{"n_layer": 8, "d_model": 160, "n_experts": 80, "experts_per_token": 2, "d_expert": 160, "d_shared_expert": 0, "activation": "gelu", "moe_layers": [1, 2, 3, 4, 5, 6, 7], "router_score": "sigmoid", "normalize_top_k": true, "routed_scale": 1.0, "balance_loss": 0.00239, "balance_bias": false, "init_std_router": 0.013, "lr_router": 0.00117, "n_head": 5, "n_kv_head": 5, "head_dim": 32, "vocab_size": 8192, "norm": "layernorm", "norm_place": "pre", "norm_eps": 1e-05, "positions": "learned", "qk_norm": false, "attn_scale": 0.177, "tie_embeddings": true, "parallel_block": false, "init": "uniform", "init_std_qkv": 0.0532, "init_std_o": 0.066, "init_std_up": 0.0761, "init_std_down": 0.0761, "optimizer": "muon_variant", "lr": 0.00852, "beta1": 0.95, "weight_decay": 0.0, "lr_head": 0.00792, "grad_clip": 2.0, "warmup_steps": 200, "schedule": "wsd", "decay_fraction": 1.0, "decay_shape": "pow", "final_lr_fraction": 0.1, "batch_tokens": 65536, "seq_len": 384, "doc_mask": true, "train_tokens": 257200000, "steps": 3925, "dataset": "wikipedia_en"}
Below are experts of layer 5 (counted from 0) of a mixture-of-experts language model. Rows are named router (the router's row for the expert), up (a neuron's input weights, with its number), down (a neuron's output weights, with its number) and show model dimensions 0-159. Each number is 128 + 32 x the weight over its row's rms, rounded and kept within 0 to 255. Numbers have three digits each.
After each expert's rows: a language model's description of what the expert responds to; "raises" lists some tokens whose logits its average output raises strongly, later layers aside. This comes from a sample of Wikipedia text that the model never trained on.

# expert 29
router:108161206125095099125091095093093132168142118191149121128121156068153076164109168095090100118139182127173114127124137145104109162134102131085110136111068131110142118124098112104102153171114150135188153114161100083193134150096148139167094157124205185166197123177139087080132145064086167122184161135100138166103179115158108092122140085171146138147088142125187180129111120105071150145177160130095116117084078074120145113114142143135172134121117130125084086161143132115134080147050131
up4:122163151157111130100079133137080165136100119168115153137084125096109153100112120117123170117157110137102163123157150107151064173176132113082181090175077131084140170119074135133116092124071169107139119139127134124131151137102172116174154105104167124111122028196126131085127164080134129086150117113178126124139159149129122038159155191079133133087165103076100176177066142076152151118182184048123107117155096149110163142132125099079148090134149139153141139151158094164123124155139191
down4:157138088133142132184145110138098156121129116158151144143130201132131159092104139106149187152124141090084126114093078226110165117119092128180168148193120106123161154111199095166171140149187130171061097138084184165068142128100131142052131172147127134157137161120101108132151132128167109128115088119091111152113106200114070149172139123142133136093167124106108069121145147142131097128157112201169148159068091155113116141092142124098137146125144094137135166086142114076072105066139074
Description: Everyday content words after the, to or a in running prose, such as addition, such, said, use, make.
raises: ",", " that", " of", ":", " the", ";"

# expert 34
router:134182077110137035173127113036112075099152078118153116083118154119125136108132154094095141122096159091101115139080197141146180166162056154128124071131096089109122068088117091084170158140117116161141165076150147118121094098199155097159085157179140127152165108145158106075160166113127155106128147202104141153135139113126148124155191134146106193114125177137153154139120124164163116171114152114159091146089082110148096145119099137165072145080096137130157121138169134093129149146131167
up4:110115084115118168110126140144063129132137163083083211112161166162121146201127135074135063188153126101126123148126152173119091094100143121181121098107146157147127129223142159161090124090087126106142188076090119151131115131182089108167133149162146175066181150099159154106101177117154134098161151086108188147098150121117174164101161116165142093126083187084132194145105091148110107105141105093101125120130132146124148145083097154165157119129119096132114093159114134109041089142158148
down4:074165162167160120126168132119151159096102133159137171134194115147129134080084151130138150160157106161097111111125177124141117110173108103072102151089113137088116162164139156081122096142075147107050167052101109148159077126112157121168121173129120076179133078230066164157127072112109146151177123113201128167119143129107155110142112133128085131107164077132162165132090144112145084101187134140059155173142150145148087126129158088118124178141117084097090070128132116167131144155121112
Description: Syllables ending in a inside words and Romance or foreign names, such as ta, da, la (devastating, update, interpretations, Goddard).
raises: "ble", "te", "g", "ry", "si", "do"

# expert 5
router:115147157108149111140087089091122100140113083133190105162164127126175062141092102089102134175097167135181141121073162144105100127141125083070145142101116131146171081109094107089089148077157136202185181109162157096182120178163125137166131195122087167196168129156183123122169151077119140101073123106136169133169151074150132117170158104173133162159126177090126157158144130129089133167116129118092132134088120141155115128116108155089176133077093105183117095138158052084141138119099119
up0:082148151162101141129160182145115106100122095176105186155161146157127120117124123033120140111134137115099070168127117102184099118132136156093156131138155100167165070131119103118117165126115110095124122124106135120193133118072120096127140087184102116141128138167110179122158123074161137150117170130123088140123163057077150107158095144140117090205132111112097129098173092153088086186144127065128151135078065129171134202115135165132057165150139171124164185122109208131093105108077152
down0:119150121078074115088099182088110153074132123154125174179125099098140172121144156099103015074109091109146187112133098109172190169112110128149154086112218172146190109124166110108205136092144123137170142079126126117133109134140115120110098113113121128126213114088112158129075097156090116117098088135138132156108111120144101167162160159140100101128186197138168120095128093130151174125078076172113145073163161148155055151139151139135108160138126112153118121102094106139131143117134135
Description: Apostrophes after nouns marking possession, as in father's, mother's, Workers', plus mid-word pieces such as acc, tic, ance.
raises: "s", " |", "=", "d", "\n\n", ";"

# expert 36
router:106133122154089101103058109127152127121156072127109108132147163125113127133132165108099146155133207165127104142106191134137180158180125113096142068137091090084163096164124088116156089120150149150126167085164125038114108202157145164154077143146142131157143102141124119126163129111078122103113123165067166172090132157163133101166098118130133149165115177136122128163115106162118169074180123131128092109114135069209119200172132138065140116114072101149143129105183128062133065131073126
up0:127139069187204102078125156159121092141150080155128106134203106106144102084112085164068109140129158132181088102188132150093146138210091104100090157179102087103201147130145142100118166143150148105133067117152152095107134120124095126100135116167100153116148181115141183147155170132100157149145141156103115126138110149194158079121084146126163177120114058127130138129106095106189131072175169132175154124110078104135085089135089156170119141138118113070116103110090074133166133107114152
down0:131187091116127103186074126102167154114183034130103097145103099183202132083130083068122147158140122098085105132092143094104127165145101140143192064110161136135138144109136189155108107178094146148115140112095132161086143139134155147146155107072132136161097151103130114079126097114180112140090143109153109108099140102056079100093084090125109120200127126139091139103095111128180142167097150148156113198108147034148125142166150150192114128125136160107129154137101166172097130165102111
Description: Spaced dashes and minus signs in date ranges, credit lists and tables, such as 2017 – 2018 or bass - keyboards, plus award words like Best.
raises: "|", " also", " (", " then"

# expert 52
router:090099156159179075168095077096169101102089101145166099133134212116096156127120115095085184184106160073192091089096128140118125163160091103103141177101107056170124069100104125166129141117114140185225182099135130159135129108106114162117144152194165189150165122152179136104158114084149148162143146169091100126100139104130111112115076113127133153113144094089152152113134132099039165117154138088122097144095106154146136127171117119135131148091147100132129143136137129097118152141079195
up0:169128137066155188153066096121136101084129094123173151084187124128194112078110124165106138174088177159068103171077130133079112132170120134135175114150114139081143125123093134137086096134146194120109169119145167113088153050105114146110123112122120134035166064126099119185152117106101159147160141090133071157176103169134117114179136153108098163071155097124107109128161154131093131101170115155149158141142169123112173122106093182108089121122174164133118167190112075143130123110167137
down0:130154101169125113117190115094137102120114066171142131136194152040147152148127116119129185094065094055149118142108113100135096097149094160161145169133159109088034085103159116162122169167126152161136169106116095122144149186166137142195162138171134120089115156115169166145118104129150123124122146139133128135083142143151064148118139080170137172073126130122149123103107104090089119055134115181146128076190103217109093097067166142129107175115111115138140137115136143127094087148154165
Description: Syllables ending in e inside longer words, such as se, de, que, ue (Purpose, Intersection, Constituency, Voivodeship).
raises: "ing", "d", " a", "op"

# expert 16
router:108170155143137098162103079137158145099158089130174057104149164105175096103101147117080120123128180102148132107077194154129145164131132083106099102073068078132150099082116103157139088118157122156138162072190109098178114184134150176179138143097148138147152092180115107087146188107128176120093178167087185115118185133161122106070134089149147139116149179153138134162113099173096083121176106104182119175094123110132174171151096096115142166102092100149131145144179103097135100157123166
up0:106106145122103112133074089118163109138156106137136122111132082116101114081084164105116099077151157139118144105137096189097115139139179098089126151123093124138152118114147170141155124136143150117202203125179159141101153174096072149159105159109129153168140131137079086071130158149122089175113156162127080146154121108157125148088037047090091117147129162133162109165180101097049170182130199138100104087137133188172129107142152116107082091094102167083187128129112154130135173123084143
down0:056197165094153177121159131085133124129154090137123139121111155185135127116192132151164120156123127221156145154107113124163105062194183116091129148098138144095116122145066090109094098106115123139076157127104083075144127140080165139113159126095181095132162047120102116023097147115142100149135110142178162140139210137163113193142140109147116127122173105125149117188087153181125101167124120145165141142152113083125173145124146099157160101113145125113105108124131080092107103164159150
Description: Commas, periods, semicolons and dashes following numbers in tables and citations, plus name-internal y pieces such as Huybrechts, Harvey, Juicy.
raises: "asure", " Historic", "ña", "quer", " Species", "omic"

# expert 43
router:108184138175179095172089112145111079150113116146157112086159149136121084143084152058142084170109163108085156118071156163186122130132123161093089074137067099144127072135120110104138116085136144123166136093133081111138107165187105172142136161162168145146128067161116136065162170112150118144156161108115183158093181139106152150168124129152114149117111084116150171141125067135123120103140103083123043131078168170203175182138081129111179149110097168136089127159120134120130143132098181
up1:116149151094126145060174070121085086124131117103134128178093138116179139127105113164096131124139125107116151109113170095085206101163125120122152136149172158120132115180140078129119175147092168116154126153070118122169145127151086130112170123161115138135153152163190145202072130087072066135156085164116150122122138115181143136167108129087120069090081090193163168115179113141140130060121094128139113159143074179197117097079114133136151104080100116082174139125071091087123138151167173
down1:163162086188122062138154114129137101134184111166132151139135058158164133081151097167114159158114112141136122037110108090126094158123151171135114132080119104124146109089145175151122123128134094121100218144124117173138103090157095137154128136157188170142106119090097161080105173132112145155177200098146050147130115145140072144112120122139184156139178150073056106125137155141136167143169126141080095108144163087119077140152172165079145128082134151104113103078125140172176083153097106
Description: Hyphen bullets opening infobox lines and colons after field labels, such as "- Type: Public", "Spouse:", "Years active:".
raises: " A", " L", " C", " Rh"

# expert 7
router:095158101122137059135083104099115149162163116168160099062139198097149071132106130124117158143173163122186091135070151153125136143153131128126117099128089110162138114082075093142154053148175150150170163092175105056160104149140141161116115116139130111146161127168128122066111202076106164115142196170093178137125155140196158106124116098138171142122165186149147184158112117146087116142195136124155089158096132077147142132156112088109115138112080126145124129180142069078140136108103165
up1:078089157164069105124095136149082119159182143194146183137135118107081124141133087148107123161175167101138135126138122147036148190175140192114130165152121085146093125170131091146089124107133147124174111075153082202129087108159135139084139114118108095118059109190134152109161151127135113123177162163167135098149175073107078071146143129123064186166099173169126161170158105127145131192109091114103190104156112150130135106121141081108164102113099139095148178145110140140142129113150106
down1:152091144113138133138078082162140162106103119094148115087123093138170112106108051103155124120166121156121148151146110102140097087117190094127085164131162121145163137160086092170179085141075166145146109236081120159151122166137148099117183181157068135105069096092093056145131119177076145147147150138111122151114091116112121107167143131153139078099145186179149113114173158117142134071118178164131132121134169193115147080072158105093142120116187115130156159162143168184110138149101121
Description: Function words carrying clause structure in running prose: relative and subordinating words, modals, negation and adverbs, such as which, would, not, however.
raises: "get", "iled", "uts"

# expert 2
router:088175091107143141139131084093090082131121105160171085157141114092133102115119171066113118118152172100166116135143204151130111182128140126117162124134112133146075098100108091108120113108120159163142215110166109143133129109157100202044153146141109164142152098164113163110132141103137135061091178149133182131082153119174126069107120062152078127097138095131155147159138106088148103144114117110136141115130154123150160174196127092130182237054129141112085129165125114113156088178143138
up4:154124155074112144051104160116139109132106138118153013091141117127099156090133153141086107098131118132164076176158150108121154097168119115085146104170158154166141174087112080122109099100148158156052163140146110080133110114185166108137099123109195117159138143173180118111142128106111136135163165171150102156161083133180146094153135100082171088147144134157129148204071123139152113155142143164142093169145138153158094179121112121073142156124098079074085128113119090146083151066072159
down4:178092128094154174090112109164024154139173126126167162099110122086106135156099104148169202174147122157118131142125138083136107109114122101162126138089127082082121125170102113081091110143135126194073101155165141135136118124135131104150090152152143087154168104130101079113171109073065100085194110135140147129103166197153172100153121184132137098087187127104147104078103153132108222118136122148123154159150099124137158141172180127113076083092105111161141076137111105116120153139086186
Description: Single consonant or short word-piece tokens inside foreign or rare words and names, such as Po-d-gorica, Tele-t-ubbies, Des-c-ription.
raises: " a", "-", "r", " the", "ry", "row"

# expert 20
router:050192172142090100124111130102156088189109080140162063143158169108133115092072128062099164120170137109118166093118168173162149132128141119127114079168087118091139112113101079153144160149140174155193164113149092122174111093137128187095130160131067125132104129166137104152178178085113109129149141117111111148107155112107126149068196114159131172129109151086152167117147059173128114118161121131089132127084103101136113188140071130123123147063156191139151102135181119082083131162141165
up1:103113085128125088123158160148162118123095171090162073106154080140139123085169099055106097110167155120138100123085157118118141174196156148178118166086156096129147126194119140146151111170131215102132113097150067159100089184153145137154138136082095160118134096110138095154128196068137124196056141151150112145083132113143099188161113120110084106179152102111117138171116123105203142093141124103137119065189113113108124095129167107112154142139107155162089157129136128159185097190110143
down1:122105113118073161158096157114143176155164187153123132118141148150159138123071168174170081188101163091124122112107145056144141108097125147165101108116159121130113145117100159104132130094138158175118118108131118157156120131113200166121178092177131139140148159152091116120114142128150211078156135115127144204148141151133125121159114145111092121124118074122142076109099123178044075172112161073101123128133070138095080189111111086096077132089142077165148172195061087109170140176125151
Description: Periods ending sentences, often after years or numbers, as well as dots in initials, abbreviations and decimals, such as 1902., U.S., F., 2.58.
raises: "\n\n", " It", " The", "\n", " In", " On"

# expert 58
router:096181154159086103109101087101131144142139108125129114079134132057156110151110085096157143165171130144170103114133153175088194157165091131120115142101091100099119056130081109093173167123142161139139180068135150112133140146099172104187089126134152175187107105148113148133125164109170092152166171163137168135090097114114070114135159120113093159139105159126198188114117078134134154039165129141076077172086125145130162134154073092133121195107075119132092093140135159161115118071145123
up0:164102109174037169116136114113153081143128137123120145146138177131118137167119134089134119102146111058114100137144140179126163100153100138122142126161175121150150147108154134132077153153054111127205120105113135096109201168132192131154097164132080119109194103113076138119041164094102122144131151155106096139211115174154093107158159109175137124117098175094123132130163131195073113167124108110060088109141143122131151075105076086187111102094125162135113102146132138089110166178088123
down0:108150088140122150142179187129109130118150131085088127145142125158102137088183094090092136173131101127205141169175097153124099159130124131084119098169124091194107147130111067132094101072166167087166098100106146131116116157158126126132168158083136095131103121106089119144188174156062167140136087126097132200126122126051082170119132137137128163152176116163111155073061141086167177096129096185146042116101137074143105111113118130105174157169107128175156137121164162143119080157134123
Description: Syllables ending in i inside longer words and foreign names, such as ti, si, ani, ici (spatial, microorganisms, genocide, Collini).
raises: "f", "da", "n", "e", "le", "the"